config.yaml
router_score: "sigmoid"
balance_bias: false
lr_router: 0.000418
beta1: 0.9
Below are experts of layer 2 (counted from 0) of a mixture-of-experts language model. Rows are named router (the router's row for the expert) and show model dimensions 160-319. Each number is 200 + 40 x the weight over its row's rms, rounded and kept within 0 to 999.
After each expert's rows: "mostly gets" lists some tokens that are sent to it at least half of the time; "gets" lists some tokens that make up at least twice as much of what it gets as of all text. This comes from a sample of Wikipedia text that the model never trained on. Tokens count by the router's weight.

# expert 7
router,150,281,187,155,200,162,196,170,251,249,135,249,193,184,205,154,194,132,122,218,216,205,198,150,219,252,128,186,193,228,224,179,265,170,253,183,185,218,158,216,212,155,223,153,227,164,229,154,177,204,265,203,204,208,197,181,203,229,131,134,176,227,185,148,222,145,275,166,133,201,219,162,208,238,255,243,232,178,183,146,178,180,246,183,187,155,205,140,259,184,217,163,203,223,132,254,193,233,158,149,223,221,227,195,228,225,148,152,208,247,203,242,208,145,207,205,222,207,247,180,160,151,223,232,177,213,151,252,161,237,212,217,146,223,183,202,236,243,232,274,194,206,237,235,232,247,242,170,149,206,228,164,216,263,231,148,227,211,236,145
mostly gets: "c", "el", "A", " C", "C", " an"
gets: " to", " C", "i", "ed", " L", "al"

# expert 9
router,184,278,205,163,173,175,191,167,227,221,155,244,214,200,207,141,170,109,112,231,189,225,196,163,190,279,106,197,199,224,199,165,249,176,242,161,185,212,150,209,235,152,208,137,218,179,247,153,164,191,260,195,221,204,216,171,256,218,156,102,161,195,186,170,237,154,271,179,133,206,233,185,204,247,266,272,216,183,183,150,209,204,241,195,176,193,190,122,228,178,227,176,218,224,132,240,219,220,172,134,212,232,235,186,226,224,161,138,226,239,193,263,210,136,202,245,192,222,262,210,202,144,225,235,172,205,142,243,182,231,200,210,168,206,202,196,229,252,245,288,185,207,231,229,209,215,229,183,142,189,254,136,191,276,198,138,231,205,203,174
mostly gets: "ay", "ist", "ri", "ain", "ot", "ig"
gets: "8", "9", "0", "1", "6", "7"

# expert 2
router,155,277,187,150,202,165,191,167,232,251,126,256,197,178,207,149,188,124,127,211,226,207,196,157,207,251,125,196,182,232,225,184,261,164,262,173,191,216,161,217,219,146,213,165,229,167,235,152,180,193,270,197,197,208,193,195,214,230,140,140,172,220,197,155,210,151,260,169,139,196,221,161,214,236,238,252,232,177,181,152,188,181,253,188,187,163,218,131,258,185,218,156,179,231,139,242,197,238,165,153,234,218,225,189,223,225,147,149,197,245,199,240,204,143,199,204,225,203,255,179,171,158,231,237,182,211,147,253,150,234,207,229,146,226,193,199,246,250,232,270,211,206,252,236,241,237,239,169,141,202,237,160,204,261,218,147,222,206,227,145
mostly gets: " P", " S", "on", "ed", "en", "n"
gets: "3", " |", ".", ";", "ed", " S"

# expert 5
router,148,286,175,161,193,172,199,182,235,236,120,251,194,169,203,154,198,135,132,228,219,214,204,153,215,255,136,192,198,220,219,176,262,154,257,178,186,216,166,211,211,149,213,149,215,163,231,150,172,192,262,198,186,206,211,186,214,225,137,134,172,222,185,152,216,145,267,166,140,209,220,146,220,250,254,251,233,182,181,154,192,182,256,186,187,163,204,136,254,175,221,158,193,233,132,250,195,241,151,151,230,226,232,193,222,225,152,163,218,236,201,243,204,146,197,201,213,213,257,192,168,160,232,239,182,218,147,257,155,237,213,229,145,213,180,196,234,237,229,276,199,205,245,239,224,235,231,172,158,214,231,169,216,267,224,147,221,216,225,145
mostly gets: " D", " G", "ad", " he", " U", " w"
gets: " ", "0", "4", "ad", " he", " D"

# expert 13
router,158,278,190,156,193,164,197,172,239,253,129,252,198,176,206,144,187,134,129,223,223,206,205,149,217,248,133,194,184,222,217,179,256,162,260,178,189,225,150,213,214,148,214,152,220,168,235,148,167,189,251,212,210,200,208,182,213,236,132,128,178,235,189,158,227,156,259,173,141,189,223,158,212,244,245,250,229,167,173,144,193,191,249,182,186,147,219,141,255,188,226,166,198,223,136,259,187,248,152,155,227,223,231,200,228,223,148,152,208,242,196,244,208,146,207,206,222,206,249,192,167,157,224,229,181,216,145,253,145,232,206,221,133,227,187,194,243,237,233,264,201,205,246,235,230,242,227,166,156,220,236,167,211,264,224,144,240,212,220,147
mostly gets: "l", "us", "is", "as", "il", "n"
gets: "\n", "6", " ", "7", ",", ";"

# expert 8
router,150,280,191,155,201,168,197,171,243,252,126,247,199,175,216,146,191,127,124,222,220,217,211,154,217,245,140,193,197,214,220,177,260,167,262,173,187,215,162,209,210,152,219,151,232,169,240,155,177,208,270,193,196,205,211,184,205,232,146,137,169,228,186,155,215,164,268,175,135,202,220,165,201,241,249,252,231,178,176,145,185,179,249,179,187,160,212,137,250,181,227,163,188,235,139,256,199,243,156,145,227,222,238,203,226,225,147,153,199,248,201,235,209,145,200,208,216,206,242,175,164,157,210,238,175,218,141,255,159,222,211,215,141,216,192,193,239,237,234,281,210,201,246,231,231,229,232,168,153,209,236,161,217,267,216,153,234,216,226,152
mostly gets: " a", " S", " s", " for", " is", "er"
gets: " ", "-", " the", "1", " to", "4"

# expert 12
router,155,276,197,154,204,160,199,170,251,255,122,250,199,183,217,147,183,130,125,224,220,209,196,141,213,248,135,189,187,211,220,180,254,160,257,183,190,218,153,210,222,146,209,148,222,163,230,146,166,214,264,199,199,209,206,194,210,220,137,130,174,229,190,156,212,154,256,166,135,198,229,156,215,248,248,257,225,175,176,145,191,176,260,187,192,153,213,135,257,184,220,166,195,221,140,257,178,241,154,155,232,219,225,205,223,230,148,149,212,247,203,249,214,143,195,206,222,210,245,190,158,157,223,238,186,216,141,255,155,235,204,229,143,226,194,206,234,247,235,265,201,207,242,237,230,230,233,168,153,220,237,176,208,271,226,152,225,210,226,148
mostly gets: " H", "t", "b", "ing", " K", " r"
gets: "1", " ", "5", " the", "|", " ("

# expert 4
router,160,277,190,152,195,168,207,176,240,253,117,250,193,171,215,144,202,135,124,224,224,218,202,163,219,263,136,186,195,224,209,174,265,163,255,178,191,211,147,228,209,154,214,149,220,167,234,158,175,203,267,205,199,201,218,181,216,223,132,129,183,229,186,161,220,151,263,164,139,209,227,160,217,244,244,253,229,179,183,149,185,185,248,183,190,138,215,133,250,187,227,173,183,227,133,260,196,243,163,154,232,219,225,192,222,233,150,148,215,245,197,248,215,147,210,209,217,202,253,185,159,154,223,230,182,220,143,258,155,227,219,223,148,215,187,197,234,239,236,267,207,202,243,238,240,230,231,169,149,216,239,158,215,267,216,143,234,225,222,151
mostly gets: "or", "at", "le", "i", "r", "ic"
gets: " ", "2", "0", " the", ",", "7"

# expert 10
router,162,271,197,159,195,163,201,173,239,251,125,249,194,169,208,152,197,129,132,222,211,207,206,159,213,263,137,186,185,224,216,173,257,156,257,185,191,218,164,216,214,150,211,147,227,157,239,150,169,191,270,200,196,215,203,181,216,230,132,132,187,220,192,153,228,158,260,173,140,200,229,155,212,240,245,249,226,178,172,148,178,192,265,183,192,159,218,138,259,178,220,162,193,231,131,253,190,249,153,156,232,223,229,189,224,230,152,150,206,241,198,245,197,144,202,208,211,206,244,182,162,159,217,233,184,208,148,247,155,229,199,227,138,226,178,198,242,232,230,273,209,205,241,243,242,234,238,176,149,221,230,173,214,271,225,147,233,215,227,150
mostly gets: "ed", "es", "g", "ay", "ad", " N"
gets: " |", " the", "ed", ":", "–", "0"

# expert 14
router,163,273,180,159,189,167,202,172,243,247,129,251,196,176,206,144,188,127,126,218,208,207,194,158,222,254,137,194,185,223,216,190,261,157,256,178,196,215,158,212,211,155,203,153,215,164,235,148,175,195,261,208,198,204,209,173,215,230,139,140,176,226,198,150,215,155,259,178,140,208,216,157,211,251,246,238,227,177,171,150,185,192,256,175,181,156,224,134,260,183,221,167,188,229,138,253,194,245,152,151,231,218,229,203,222,230,155,159,202,253,201,236,205,144,202,204,219,201,251,181,159,156,224,240,183,211,147,247,157,228,217,207,137,221,186,197,243,236,231,277,202,206,240,231,226,236,240,156,149,214,236,169,213,274,218,147,220,207,235,154
mostly gets: " B", "ent", "th", " V", " g", "ter"
gets: ",", " and", "6", "s", " in", "|"

# expert 6
router,149,258,165,176,201,180,214,188,254,228,123,220,200,174,225,159,203,121,115,216,218,223,173,166,195,230,136,198,169,218,209,160,249,150,231,205,182,179,200,226,184,134,170,138,206,142,214,147,197,224,282,202,195,229,179,191,212,214,141,131,160,240,180,161,195,139,277,202,128,216,215,154,207,240,263,253,232,155,171,139,182,184,242,176,162,166,205,133,252,168,254,170,208,218,108,271,196,257,154,130,248,198,198,215,254,207,170,180,201,238,190,234,189,164,182,217,231,207,253,201,183,192,197,240,156,210,140,240,174,203,214,182,146,199,190,200,229,252,217,258,175,193,240,250,257,235,228,176,166,194,252,167,207,265,200,114,216,250,232,162
mostly gets: " is", " was", " m", " \"", " E", "=="
gets: "0", "1", "9", "2", "==", "8"

# expert 1
router,157,275,197,172,187,162,202,170,240,242,128,252,191,186,210,155,180,128,127,228,218,213,217,164,214,254,129,196,180,222,223,182,260,166,260,182,186,219,165,218,212,141,209,147,218,157,233,143,186,197,264,195,197,199,217,170,217,224,140,136,173,227,179,149,216,159,269,169,138,200,215,162,211,237,245,254,229,187,178,153,193,178,242,180,187,145,210,133,247,196,220,161,194,238,126,265,211,247,160,150,226,222,228,211,222,228,142,156,202,246,199,235,199,153,198,218,222,201,249,179,153,155,227,234,178,219,141,253,151,226,219,218,152,220,185,196,244,252,230,275,201,200,245,240,232,219,236,162,160,211,229,159,219,263,221,136,235,222,222,146
mostly gets: "on", "er", "D", "ur", "w", "e"
gets: "4", ",", "1", "6", "7", "3"

# expert 0
router,186,280,218,160,171,133,229,202,250,218,164,246,217,186,216,140,170,113,147,247,238,209,222,169,207,278,129,177,182,193,221,159,259,163,244,158,184,199,149,200,233,124,210,167,241,188,204,142,168,219,246,213,227,199,208,191,222,238,146,169,164,218,194,196,244,165,241,162,137,197,220,147,185,254,266,273,213,175,170,131,213,212,250,188,216,141,195,122,252,188,209,184,189,242,136,250,195,234,141,167,215,220,245,194,233,220,168,147,198,242,220,251,207,156,200,231,229,189,259,191,142,195,205,259,187,218,150,251,156,237,194,201,153,226,167,183,240,257,233,253,209,193,225,200,213,199,243,164,119,232,211,166,205,272,218,162,231,218,234,180
mostly gets: "7", "8", "6", "==", "ain", "ell"
gets: "8", "1", "7", "6", "0", "9"

# expert 11
router,147,269,187,156,200,158,191,166,241,248,121,253,186,189,210,152,184,134,125,240,197,212,208,151,188,249,135,197,206,216,210,170,256,179,260,186,214,233,147,189,227,171,214,136,205,169,236,148,169,181,260,218,189,181,201,194,239,210,164,127,161,247,201,167,224,166,267,179,132,207,229,182,228,259,240,270,243,176,186,157,173,171,253,209,192,165,199,149,265,153,211,176,178,237,131,253,195,244,156,179,212,228,245,172,216,237,164,158,218,234,178,258,217,142,184,216,201,207,241,195,180,138,241,239,169,209,163,244,160,256,193,229,135,211,195,225,221,223,211,274,187,201,237,251,231,222,238,158,149,212,257,161,209,275,240,161,219,188,216,146
mostly gets: "ing", " with", "im", "ers", "ly", " st"
gets: "2", "0", "5", "3", "9", "4"

# expert 3
router,145,278,194,159,195,166,197,174,239,246,130,246,204,180,214,142,188,134,126,216,219,206,199,157,219,256,134,189,190,221,222,178,274,171,258,185,193,221,156,207,219,144,213,155,214,164,234,150,165,201,264,206,204,214,206,185,215,233,136,123,178,227,191,157,217,149,264,173,133,194,227,155,222,239,239,245,231,179,177,143,187,186,258,196,193,151,208,132,261,185,221,162,195,215,135,250,185,250,157,157,225,219,234,191,222,232,147,150,207,240,195,241,204,146,206,207,220,202,245,189,162,151,226,243,183,214,142,248,162,221,208,218,141,224,193,196,235,240,229,269,203,200,242,243,231,239,230,172,148,212,237,167,215,268,222,147,234,214,224,149
mostly gets: "y", "o", ")", "ro", "ak", "ly"
gets: "2", ".", "8", ")", "0", "\n"